From a checkpoint of a small mixture-of-experts model trained on Wikipedia.
Size: 17 layers, width 320, vocabulary 8192, 53.6M parameters.
Experts: 80 GELU neurons an expert, 4 picks a token, a softmax router, a shared expert of 192 neurons.
Training: a variant of Adam for the experts, 507M tokens, 7895 steps.
Below are experts of layer 12 (counted from 0) of a mixture-of-experts language model. Rows are named up (a neuron's input weights, with its number), down (a neuron's output weights, with its number) and show model dimensions 0-159. Each number is 500 + 50 x the weight over its row's rms, rounded and kept within 0 to 999. Numbers have three digits each.
Before each expert's rows: "comes after" lists some tokens at least twice as common just before its tokens as in all text. This comes from a sample of Wikipedia text that the model never trained on. Tokens count by the router's weight.

# expert 18
comes after: " |", ";", "0", ".", "–", "4"
up0:504473583543490518414514507489452444537485519481539506533418486509519495525543503530424558631475499484507585498491487412775530558500517495440455544488538519398473559451477493495496502575392484560540397492426456527555541522486525440500489480527506548484487440521469499568445490445518459493478444535464558448548493554557471472498529461440529581450516554501502523566505497482534479502475507541526578416479411428534494490364616511504420441532502399505536430517479502561312487572559491
down0:501599527499572455509485489459459466521490419545611582463570473514486639569499465398497529483521464511455380456481529419542462471642540677489555444498549500409516522508475557519459529476457527540479477494516429553476429552511552554612448499433469606525515464509456527448588473585440487541505532506568531452444458579512582540442502519502506559519376505502587518483455481489440488533536499594552525468501596520486509451492550455442555426461476575517499528465474425481558519541508480
up1:560525403595523478469537532478464503489494460561601433488568483542531492494486449497395548526531593462573511519443443497521513479400484525431424577485460570461488598516545544496562551547471437446535497488430451512592545581526461428528391487544486543489562524521425407510482553399525494510558429457544551530452572556550498465587607541445467535469526429544467529580559538407558525483539477472460565474472436438636513603458591493526478442452464520419504468472515489509449503601476494
down1:535570529417613485522495508554523499544497439558516531479501571565482532551473486373500533483494393508459482543398510493475498587647604485482475515522494370439534448461533446492485505511534538467434471463374467578555469483551493480563514516412533606519458529487478521481545523497472444475543601474479531443489380485587493567480479447539535507487563579486584471580517489475493565490522558548471552404484551421554473424454530492472457492515498552562470550478458476426603442563516529
up2:516570488491434492464541551453416475475543509478424542481405359472551555455574422442496573508394517539478534465499550536546502487442525463453452445350546591468503572502516579531495522471470537449502463535463566504527518532428578528485457496476522488424544407535444455462522475563548450515402532489530506451346455517555528418529479483470475518580516465563475535588457501488549517477578402435596602474469439492585587614488527451441528469490485525459563496526489406564487507423532420
down2:502530555571574433513462326461556521536492510437447551443533568418429492500498519456449469511568430490519407541532499598525491501541517480503536548535527404442482525542475497534437469517547528476547493491383556475438439464513494576456544539490492498478449487407568516477514491557478471422503485444550516500507456499401487521456514380430441525495505541525570548436506475502534588488538565514454508488572708532496458499422496529484532463535472533506444547476503449477418475472492479
up3:428437493537616478565468470540506550513366482535386501681490529500537528457524517537562514481496572474532485507519499453534548519442462481586475675503485538503557559499524532495513461545539577488505475405469580505557572459552449619510582534512538496487464489519491541495475555460541485535499436423418500547451518505537429531506445450481491481544492424456504539502487543403471475466497458460514453379475458486482438492485495535588472500481451489480545590504520505427460550612512443
down3:465477530520581479554490435532478543486511435582524533525449512543482516484495406431452430517464440475544446451524462449515421595605490405572457488553441516495534463466542536592514565494576514472502481416478473516560517514527563489506444444494548424556462581504460528481506492519472480434543591593549566545468469466482479508504524595482565448575541579478492524612455593526562461502417327493543476473524489489483392430518498506563492560523512459446419539489560452467560422514495463

# expert 42
comes after: " ", "1", "9", "2", "0", "8"
up0:549540552533561493549452538499508495467478527489491553572541452492487473507524584446530496536539587545510485472479436428535461525580457531498429544505493552486513507511535491419494483478487469554455471443554531538506473456523547500510525500531431528427537524468537562529432452549461456472500320521483523534453469458528425521537466487454390549521538508544506516468448474380465472474536424457518466493463501525514454531339503469591514469492478538419539448502429517504473483526492574
down0:439475461478439520479480465525552504472549518434490492532438363447439581478522459463480542465545499486428514633474609502496450463513549565461473510453548478489570508385498458568557530418451511532414598532506458429393535407458579554489484467574552299502530441515479469361436455579493561528418491459536570446459463385438513532455466461478520525486495451488542581563486512435467499517498568490516447412520509443552534532489475505479478432560413453532451519550425538440527473450514547
up1:425498418449480521457524263527548431535546422586484511593511469538416469636559568510578497524446486518461533427538496458489556471538485548528459476443502487498539457519562476490515474479529477462550588454488492525486459502490489537534461449482450479437541564495521524510479543504567537431481464502527505538511558448540423457426411492485478468555503538609456415498482569538481410511513508479509536501395449367484545527558524527530468516418454539521500442518536487519507428445509462
down1:448564516488504525555615567597500487459440449569497531512469507561494450565539530530580480498472496463405456551558477452457427512529504472550408608500480491443535464537487523466499491576489520525488505479449478579451654514553521525528477477516550505519476491544546445449553522529498483500473531516510416487415555493482454452507456601407452520420549436568539429566451460545502515543432561569506469547595467452547501413460493430521499513463577607497477504453529563555544467523562473
up2:595492590518524461477498630518500558501569506470526556473542526519500491485516517546474485559412354528497396423528490478558521517515464540465509506513572535481507500478373400508500520569467560483523445544526540435545575460492647504505507479487477484432566518464370482518506586556603459408496505536429492463552469480518559438576557528532548460494491433471575434523480444535548486525570518514485478501533464455543519490454556445530461505488576489597411485537449512479482377540544547
down2:482452526495482511440522477457442391488542496526543500507493444483452492526410534504542531413386599549493475504535396637519616484458512534583416492445520497582484457463367556548481460441476362504550484497517406498522446567514495432444513480528552506607529508558555558497515481431491554569446517503471448439409511427449468561559445467466531475549483484478566340448482533505463457524494486523405502513494500504457544557521492480537480537533444491481503479555552504490586480547431550
up3:444564547446533464455497456519500418510485502543539508541494483490520411598449474463536526481498543571458452489457506479576496387500405466547449455485443497441514480520533492459513452501529542497529571582536496527498522536464471476523446477458523485583507448503571460478504553551523429652519541477564539510457584476521566519424491513453487454536576413461474534450544497439454502447549468412476510454501501460513470501505368459533518489501538486488443517473441496598492540450519476
down3:569450532403423469491516487489484515484569558598418537573519523464629522528497525552492508546501539547456537493499526418455531598412446463544533426584554531628566486576445506413573511535570531451409493516469541518452551456481519502463514564523440459529529477507450489531455546507487477457522435542493515540521372489401564486524426476545511592515434548529533481560513418503439463477447576496472536440637730523489468420549592511525494504482481507525519571568429557469565561448481608

# expert 33
comes after: " ", ".", " (", "1", "3", "4"
up0:571423501436442453530529467538528552479476488547419493475496496496530532518492437494416482410565504493558595457521595504446552455528500453440530436467457500585508363528435473525542525513492500450477491569468495437471397523473527463470497471480513537452451550478452533427613564535535494461515568515551465546507477510542502475469491577510485580421432488462484585530513498507445480456480439486500581552520448518572534480492425472480440607456450505569475570461493481459515563505516533
down0:428475447575452529391541550527414475471484562602538411560501547449539469504481452462482575540407580389476492358532440399471490533497537443506511522495342603545549537522537589559432546436463475503540507520484547564582554497359502590369430541472504488484499390528434518526506477523481567586553534461483498550490573565552509498448495535568475554462503518406505460553490529533601529575507485504428457553552517621566533520541516472541494478537533532480521428530526437532530546575439480
up1:530475435406482490482516463483571498550504504505526544521455522580532454539567543464539481501594533508461497501513483512433488503440477484568515505516488569546523365582495501488417531444508515490525499536551485433511419517535702487579453444499412492409555535400562581509582530521471412475502479528460498493513418582557469441527437595503564252550447448464544503557613515529503482510470522527440520495499443485543504524402527583525434550452462455521507546473528484483528468480492475
down1:547500453523492565434426600520470431394568451540575489576474576497588409544461502558510459459486535477477540504477485481553454593525464512532502376474564531530448431484522565497503523499500547523500467539566506502486523453519533537415492495401480463477497478538456547530553639454520488518592438480550468566540531550490574390427484602551518503400520430467503488529453506580589396523456564436463465473470490590442511519484447586535471448435467500470552378471515557554483537456388444
up2:562539534472476431503569517501461441567505447503479478609518568547539463492529498466521454581541555507439464401514427520498527538482510506416489467550538582521424502418348400492388447455570513556501495527489460498539531557487532560547369495454417536460427450465447544544456582464478575494429533519470540465555491489494463473499412541496536415442536676527561518433548440483513515558468506531506488453521463462482505534408525559556424445511522538453479479518538510542425381457565533
down2:488472499505560448449426545488485525597517441476585475534501564506515503454468492485536459491504494520526499445389529488594490510477490378452478518481473639429429521549566549649436487449481564456546477564533475502453494474521547493575480487532410518441514536461474534478529471528519485461455566446537476479397553516596455520523591460501526453496537464477510539538573547537483484467509513462400454480415459592526510494513598531488495423436510567484516367486572533555505425478552440
up3:478528427524519498435474562523485476423529558447458501516459483547429527532515543489470510545494511502511463488562459515526469505436519519463518539461534525500513537477490511481478549440532543522430533507513515448496478497484479512463524492482530520554614504469534531472481506489489424391475459463509499532592471526460449475565550512541473470581562589461527489583405501439524487612504503482568517473506457375465586502468448526526470519580519467459500489474459341467507507526538419
down3:432498496480635462549520519523528463508482525483532496439503493501389533555566441446464463473530417502514406525438595487516442491578481575507495547390518483475462479428502549489458484527511514504501506528615466557463531522570463462573562506475438446548552411556528485451456444475445570545498437511514523505506473535534443542485506492464644495499520531562527519503488633530435515574498515587478585471467609485444500409539533463529530481474600463476479488519547446513442483489542415

# expert 27
comes after: "==", "-", " the", " a", "\n\n", " C"
up0:498508591526502418432482562443467486517562484541493500441514535468423472519526556509458510566432480491478511388477550505516474483467628512458418601369461532534550577573503502519587523415492499435498525457509456429508479445565455564534453481521503497506462578506541503536516425521516443496571501506477465525568496410517501500493548525558450530535532496544436425505510479494544447515567470469515577545437476466508484562489447590473440472467485472560561464481447519572534434522525622
down0:541550439485484581526479511577460524561574528532369490485570631519486550555591453511533521429539546501547514558505545543581537518454534487523605483561523527538500483499544486450546552386523536518514540445501541484475527442560417534516346503464485500528505539456440481580521511508512481442474561515463448483496472621441394503467560482493444523476474526506459535597481526575652516550490490508399514558454510490504553491517438446451451463456608466422515559510533496473488433549515589
up1:488453463544473467482453409479562495536471528475496509412496445480218457516476552531446404586474492523517470523485530479497538477550435523505461525579476473507495488481587478573486480475481563382464517526497593527486537503453448792478506450532527675480536481526563477514504535550579561471428472521469529545448496504511441455543610529492508442586495511444544527506539447552516499515498524496491594450475450456577537596483592467515470481530533464463488489520424539490483362532515494
down1:530477564449433506456553473580473486409531466598445525490577497531511439512495485479470445465575563507490416491628444416521507571512531504483446485446519466516522530519561581511492383425472436498492508415486497544507498445537612492541524508498500505536479389534398555546496468403486440475577561562566492565491556529440476590511507428516471466492522493451508585538491439541467567489444514457425594441503490505483496528596557398464498429500413486404492502486521526503519515499497559
up2:506512530541557495409558510501500543512498552563416503479503499506510527510467490534476461537467546452442491531539525558529499512428494386478499544528484482460497530523512459525502468445543577526450502461494508541498502456556487449533563391508597503583544517477395441632607525520493522429506470462462479516461447464471454534507543507455473588547506507435522440480449492564518525461488509524500456457598453500568532491534632495548406460477368429513495533476520418577468417435501549
down2:543446465535498431452431503506442591503525471491508563479475521462438569518520539490401470545407488470531461473480500501587534454558506492471480510528552541384607568470536489423478452500493569507497473535447505544464550563460477538477523498491558546516490516437568513503558513440529389527523413508525470510558485631504501473579574597479462565477502345459535363524506520522462562579475458525526583470428578453408446490426548519514542509503436458491456490470467448502525556441429502
up3:489499477526564513517405497498527495467492444505512448511185460539508487514600459522560571520352543523518537469468555452470561472350572455521480523548509459435541518572433504518533591581424506493490497445475433509482537452502479528512510521544553525502467435413600449517442507537442478441451544460457557557483509511502520479370472427551524506464546488506496495467556517464463553419404592468519462484560473470406499489505519538534474458495515508462451515533494565476534451446455502
down3:473453483500417443435606490499516489479506527514608423448638519536519488454485495422490505526478545466457459611406534473518518510588506353538319519447432466584487504493469482524505553561455525523497481506494551507483435520457553622493475563519449446517526499603524471551559569520511482467530451447503486541535456499502489393565495611504387584370538516451511490497518471516530496460475502448462528428476481466557510567580524453492466409594496515510495487492460482565530559511519426

# expert 39
comes after: " ", "2", "1", "0", "9", "–"
up0:455498455478397516424572539474479437495489466543543548525558551417441488544463529542560449427513560503465518434545530484517521476431487497510494492392503486480562340456602493531472493533505520437488506518469565518526506524460523585425529458630464422554607449539546518559510499437539549545550431513479522517535568433490499472480479522496483466500539435544473524597492489495489489613429475556456507509553481544455585537535441479538603496546461448440484424466466480432481575463520462
down0:524476577571604572503433400401374523573553467487448513427545514423487585506455471514553500537450512540579438509436551503551511532573475549579475445531493516401531479549589497452459428500525460459557539600524486461536449504577468471560559568496527497446528522522493506464532471482382422522492453399491532499510559556482531582544399503405438467517508545477526505449522505436527539388524474526451530550423592574515498559482650418508586483454510508542485513535427539430483511517518538
up1:434519497484474493498404523433463531507482611495519470499491661484472489307424531503471518456465481303432501456425451529524540503449545539551465483539511475466589559484535537553518548352522490527551527509532554529447471579495564547523448517525439501605689484522528527535430432518472468505484501533331494505484511542483525576431516516533476477507561479443449483541504533435537470382480425567501579574476469541527472560544475495497567538503539520691608530539549408563534443541562430
down1:471477435497453480596556529572471526563443459483529429463406453472516524514502477502433398553504602500515614500571388498430533558611482464426502586433502504508481470493484501420524572522541499555538559486520590509567507540557459520512466506433471465463518537471429532495436482567420402519413545544562422438482481542486506531537443569503428524492460532433542397465479546415547517521430468414437527531498411504532520532555533561595452494460503503569558569476458519405519458527550470
up2:539478520518506529524503457442509353475529521478510437493504472420487531442550550545517480484560576494522451386574567409486522477500505479540478463428472524422535479518540432522447465465588494482489450537524495600535442550515495576516558477512496519504532415628482533559498511417489514571510467436513415536554555526552473499480479457464402469516562482538462445516594501550443499563503514532489559561457452595545557457470587489455562498518471490497522494559616403547530516448412464
down2:435517571503628469477465401538412555527500529432513431454567504435464587542513518533466466462507496538496505501461481463525504402579497546534509449424457472515606545447510525485506522404557557470519560531540479497586563528596575570520538601420451518428511459525524605488419495472491406471510469451422504555543585546545500502524448479458436449535554516526482566445553449538406540454470450505453438490428535602557472518450540472449541350441539451465460535461519517478444489556510387
up3:468582500443515432488386501448523524486497475508463476505480541556474596477469496493551532573548484507523511428446534525532555438475513520469378514569542520420536569477520552533504526496618443438478551573572593519513532493504505495552489459519450432536608516515444566449554434565526463640555443541587516461510451534528637554485436497502479485525440553462446517482480527394556486453543405571454456496470474550532473626478451469507563492466451505623543504504445506483551595460510417
down3:488477542427411465490501585625631472446568549630558460595406521615553522479517487526456576433577557480526537479546487490475470605494522509407508510442562486561496444464478539484560578428542458483382526512410521527513600547450560555516554406578563446483553422517454569488521482501554477400560506551471525490502389386528495501466441585508507498474520459529448464546427548477536473524462555477526429508563344489571524451515519547459478499508484467482543500507475563483532579418519497

# expert 25
comes after: " ", "0", " (", "1", "2", "5"
up0:561444530559552484490552591589420508619522514564517500463540539473516441560579532463478487438585501507513449522513459458631533477464508433490487535461550542529527489482377693547558553538438478484409489498540571551497523488439533505521478451553494646525633491549458544530532459472532550551586581498413547589517439470544500538513583492521541562518519493526535471495440453538433482462533366473493452550542485502569463544563522407517488508550521462527508498467450511481500555573490448
down0:395523538403490472590561471508512563456500479479474581543505543548534520551463497451607543489463479516610434401495502562464495496541527518423504437473503582390449481462545487458445406481532427500498548526445451504469472519560448452578413492436464526532459470522565537470506402467481477505463552513587440522488586517450533529603456479490502437479479514577396525501528567570542556430418573457514543423495540513482480499460387506459494579386531530449461501484446489497467455501436572
up1:517480519471499533496491553523521508444479542466479434440492547485525470449527500500498561469478530510521485406435412464506474486517529516481498566488499584521388523496482559493377498476488552545365469519467498450571556507547512517602533493552487517537483462471475526567368481554494458532397487568536478500437568426522488710492455486474482533461476547478541509564473494419552413464460464538533522422430464537475505520280460453509466576483483537434522444552562492427510458474497512
down1:406542507536550464471531488509451486425448457492436476537493373509515567498585425445476471479536587461497465538561540430448482434540489541474444528579506545504505628626479451532449407568497509467478490580486533518562394424466505526518502534568525561520568413500554532538534495439486437535433456443532564559530515470506489439530430432510469564513446577473513554457485507512514527485465563505538443488423437486526499459494543567444442487512548506542472493547514510489543477461511474
up2:516424571477491429542545578524415513551505513540472489542447446526420546516497491555532455433493512474472451501537506474472508519512489571485504472430566605557524503428522512491492543544408538420432555516482485460561531522421530587505530459496412560526461483509459479587527429480516576410470444478501548476530478527502538502562552510506578637578534510499459529522584498501510543514469528454435574575512449488467576538482513448513503541380580366485449452524478472552488450491520473
down2:405531463551465570544517533496503416458431557487551452477559551510577506421431450477405453526465483489499488457421478526488472568481549443600453394577556502499398475428506498553501432538515584531548542452496431469519442414580463447452404521455575524527470512521424566487509458438513530574523423508449553526560558435477573455493468420573468518477470478510493464518558399456454431473476463511521492508483591485506483558418528518541519543577477531412543418491529526546463455484412458
up3:523490436469565536528533499538492491523415537460494552453409380515482539468533468489524487480430527474650542458508460418504542498532443513540480532443528543467533458438512435523482514514407556426492466505488455504517523475417494616459512471548438525552466467484466579549444546548524439482486452394539545481545489568377500461480497539601470552637460518494551477562512448461489476544533460511541588465590452528493522484577551304552485553443553411498505546434606535512421557514536457
down3:410554530501469588453486558541553504487500643511530502539529458521500500638572508633535482524487378494520500514427443453538442507491539494549452454538486533512398467429473585444461400595554542477498497490524474509546487425512455520493552456502468404504436483546492490571489482449531478611540535473456442528543575560569612509507494423568481501480548414592503562472438513559551547531508535483452491390447527528437458514522457522524452442554502552574566422535541498504523499471592445

# expert 2
comes after: " ", "1", "0", "9", "–", "|"
up0:427493539547554507429531507473583517511618393576521533500510492518506499549481551552480489456451468504536463501582425504525470597549458486463397502449549401497562499467457532539577487505544506489430398488493467446540537557466515481394537455573568497462538436554450464484573556554542493474480485480502522430599486555572551433466445541532479500556538451405503556485409537392510553483538514455487497494484461435432599442398517492555443515648540491491473502479543483521406492528480487
down0:472496538507504444533397540488416517438443455500502601460517543564493437413494527486435473541526455519515517532400555449481569388492439400504476570501503529461473498558493408507493537465407489456506504479470563498477537537411501548481615541527563504541552570397494554370473531454435537528461547508404604460545566478466483498567587501528479480574560528540541506518551422459482461546469519599483508492491631476426441445484550509515470440514392586447508491441427595506486483439528443
up1:495508485470571394507434457508562470493507443505557519568472385459471469526574562430561521495502519527500456521517422527562474437427456402509487565522516434563552576519483500505529433547535539477510502458445556540498495527417487498472496427497409430601434450527518439470483507514471561411490511434513486470544440437513451500482528489466507507549494497498348578502551526544488479507440512431513534560559451453465469508491444522522498480481446474530513467408487479453442488448426562
down1:548563569490526546566442486543462489533548421538510411558522531469540487452488513554481505424432457579484447539445427498532503462457466452450581451521530467388480534528561418426531530579424417499453456394553454531390485473475564384508438505511467536541487424432452516478488465511548435462502488480505538450565601628565522424543564493366478530546525588452463437546471443517482507452509505488504519485419524510459490504387484382491574500484460465498466495411515500481452541514438443
up2:532542468520573555481419520524503551532509470571447431492504432517399434588511726483564546521524525484523585451549565338500481510468498506560507470490453523465520510511498558469554466489529480473472586549488497551519443495490508516520527502549451516481502461447414583475480512493464492502470494525506442396481544537575520498439417523380572538512480485541499481566531525520461443435513516557507531484535462493527517568482571527463409442523530544510606468448486535517452520475499443
down2:403532524498540432501441460437557462530538455517560552457468519569423554496524547470454459538442516453471544532408549540539526529502533470508498464494507437459420520440543525503456567509466443408573550450586538467470414528396561547472473458454567541485595523552559540490461443470488409597443464485495522559588479442602527434467536452588536421530589521413477506581580463440465529529502439541434521466456608528531458450451550458478483484509493507506495550469525569510495484513532411
up3:553481500505543533516475478538482471477514530407517524446496407479479443500550519495457561520508507478534538528531567464492478421479553532506477429422503580477491570502484513533469508524449449434466390531602501529523473454471560450585489490580492444525586454467477532549511551526498510513420490423488459446466531361519443533505429445438551489467521566516506487503523413418379457469523486519509517462540422460528535587454566528419484528430516539463514505428420468533486504465365501
down3:423625488444518458552444412494573479459493432428482501532473428515547542596439544530538521510487489523502617462556508526499481487488469507503524522520587494522575434519475538546499512560508387503513578507521447577474458564483533533484485498426397508522528481543407458496509559442493538529558442586527489554558416561513553451425451574553441475493401482579465498468572403518435495439543544568432518511427482543477602497430417536461494486495544531487463567440571502447526567526430477

# expert 29
comes after: " (", " \"", " the", ".\n\n", "===", "=="
up0:472529486513515490432469417451538418517519459561510494506540452442500411428517459510419473555541518438486495580459606533606528422515530539522468540486553526447398509490494549494517463507540523494556493564494447502588515491548406448573460545495376607396532408492549510562518584460561502573451433490443563490533472502486482568478460509530439571575467439547527529551440454560429490500471464412508555535404482487494568581529367493498440540500451479464485490448365486546466490413505447
down0:556511487537543466460586511472529507527432484582488493493587563457457535530552564479534533540484536549484544469445580496417457513483533490545476519512542497522485566491489463511494597458486553559528465596535500467524550500428491452468447464458439424498490498603507494501471457416474548518433495459507475476519537455449479507548542552438511547507564540500399454509543605531594490499504486515433534387457574541486606569493572517559464501424565575507450551527472446484438395515502537
up1:485560581509580467499536466516588512556438551524452556427520474449536485434490460545499478472463538515416504423530507514568517587526462557462544613560561443445498446485504539518153489541485458553505524445547536496513566567579458517536451473540455581478557571492459504535542511466469475535513476520457546471496429377495470521538496498488515575508407490553482477521599452578356519570472503524490491530553468485467547524487529471435446537473467461496501479501571440568568452534562481
down1:416412500488574438485501482479543541502479460538447565502449471553473468532572498510439620533526440529566460550561535503476468554443438418458498392569458514443481568565434598467456533536444472442543482478452475529499545429515526507482502509436456411548542484446468415478524452588541518553519514528476478552435506538454612493410574445503487557538513486513477518570556528508555462486488479443435575526462514585467540471469443480590455489466465471500387438576558519585492579469550528
up2:380556477442515490536537556491574465439429529474404545539434537478502511498520508553448571463582499492532490508433407507437590550577559435441534477448464540540438497493640466457562445503501523509559465531448527537481530505500514467516504398467450531480398404573464557433457586459453548485393542415533447471562528471483533542527556560503532468480517447469502509535444488555467494412444503514558514467479408484529536513551441472537484491484506513542505593507407521480601441392552479
down2:486580533440490546481511485547487476534502483491480518474562506488509442451476490550446490454360584497465562483454567332499549491485553514563458500533485476573503514428538498507494554418520465465458520488530465457609486511487419530507421583531480466491484500478661510500476456492571448509449547556498594497414579522517366506475547467542385481523536480524507503555353534488546397522489501500568505497577539483423544499551464466387530432480496472515546427532515512477560533622578487
up3:464524605492496411487470506412561548442543434342527517542542525502498571519490457563487654464557523524543555550503464526558546601539545510528498582422494596573556522539513464485511572467469497525507430610464495521466455517472519442445464544457503399541500438559480555443432515539522450548552541448480482503448573521509449552486407337488518533519513427516524575523535580413541481517511464468540452586528477510488479488516526501608409437465489451523581566486507451494504588514521505
down3:560454436511517559507575528536518567462532542507477498415539514554470476433449523525448426510431563531535580460557499472450437457500459528474564460467469409460461563498533571425629518544494515498563458504496533563526505552509493388536530479413554508485463570462542572498500580409497508469469511571443487419513593346573550502582424506472536505665445474486546502563506489555523443514604552423513541576503554517468519466512485559469533537494535490376538547428423475430536538529441428

# expert 35
comes after: " |\n", "0", "3", ")", "6", "4"
up0:430449469534459476554478556483539375514464531527422554469494431459452427514568399481490547405432521546420495517494463441495448430388483543553465460473473596573527538408494514513502472513503504478524503473553482515611539509486470478514444517514496513527514461522400475508475456423490475513526500507802461566478539460489525480540547502536409493495494428453489460500457513464508387564489471437595477457435454467499549461552460422541437464496494474525514519556529453553442513501495521
down0:577539600477457421444445557420518566435415409452493442470483474571501558564492466530422466516503552486573461496456548469528509470509536544573526547430500504476507450443491517598530422538456525529424450545498473464506494479485520534487494509523522532488529530472509428510556518570401533438564541546514548416445358503485532547579408491565504517403450492532522612517514450513491448417533483506495469479476493491481495514518511520487461490561470529503466421418519471540620547506499544
up1:584541576506547423543511458545527550429521499501531582423520500522468478452554498465445517496569510469530489433623549447429410513511579596453477513469589430513448483546428607467557533496464501427509456468564476488523564489501497593491477433444507493496513509504477540489535473480550506443469482478483479535490429534458540526458517575451404525564544512439504440482461505494523544458579411547466553553477512534497586478532397431455572537588527546531536589462476466552519527534331491
down1:530529501536471576517515515534487509494603464595373533467530511525479490472484570446452461557530521474498536489529444475473348547573517472524513488465435424498458426482556540469507551515538523446596463499549525498532523520521502597533558617548473489424481506515409517521468493530449492480473363565469557534464544510496407439503521550412428507554569522526513540424456508477470486533533582527498543514546515433562552523488520578509480532517542505400465423610558470513515398515506492
up2:522462464476502504441569439435470488410496522419508541516527481549243562523479499543472558512403501566379560517494557496543581519438436549449492491403548515469542515532367506492454503569459459559559582441547422618478468520540535548486496502593504540516544495421535572496459505572559482504492529439545526465530450542491506523535496524561481472474504605454538429466505527514551526443521505494535489499457491450516525525482497471476497453469440453480478570472521480501526513471401495
down2:443446449448534531365504441615519523489547509471460473468564516458445595503525532515549512425375532450525485489513666515607467560521438544519459428593458478515488538469527591557548532533543429562436448476467480593531479514474521533509466639510447459402591503511510507502556492597507486477565440523463550504559525488537498525523553524579475393533442435480556498470536476464519510456457431468517572496502583455433562506481512544487539458486536482503477562498522436503545464478508424
up3:482479436436543464502567496545538542524508470579453493463522467511552523547489535564514467413528522451477502491475523539560500607410524434445452485463589536540476434529475478472543493479425504492528502481493482516507493449489510499523524511548474402490521478483442425508383450481448544558490443457447464455481504397455547429449490500432525459502590490453419499547489496444476456487446437481528608558494406299509525527580488559544427453414401471609516501526557503511485506500505510
down3:501519533511469484494497533423503409491457443520499525502578521522452506518444435403499506474513431492480510464563490456485467460512457578531487441523562440475577554526485514447469416481434519495540493490507556471473544526481462500426521500464452492502464582494528461518540519479534422498496507483467493435474463515477509528506452489471473568584443497502548479540532421447445603484541493514509592471416693515429463434432573510388542455506517528448499557417465578553471550477471490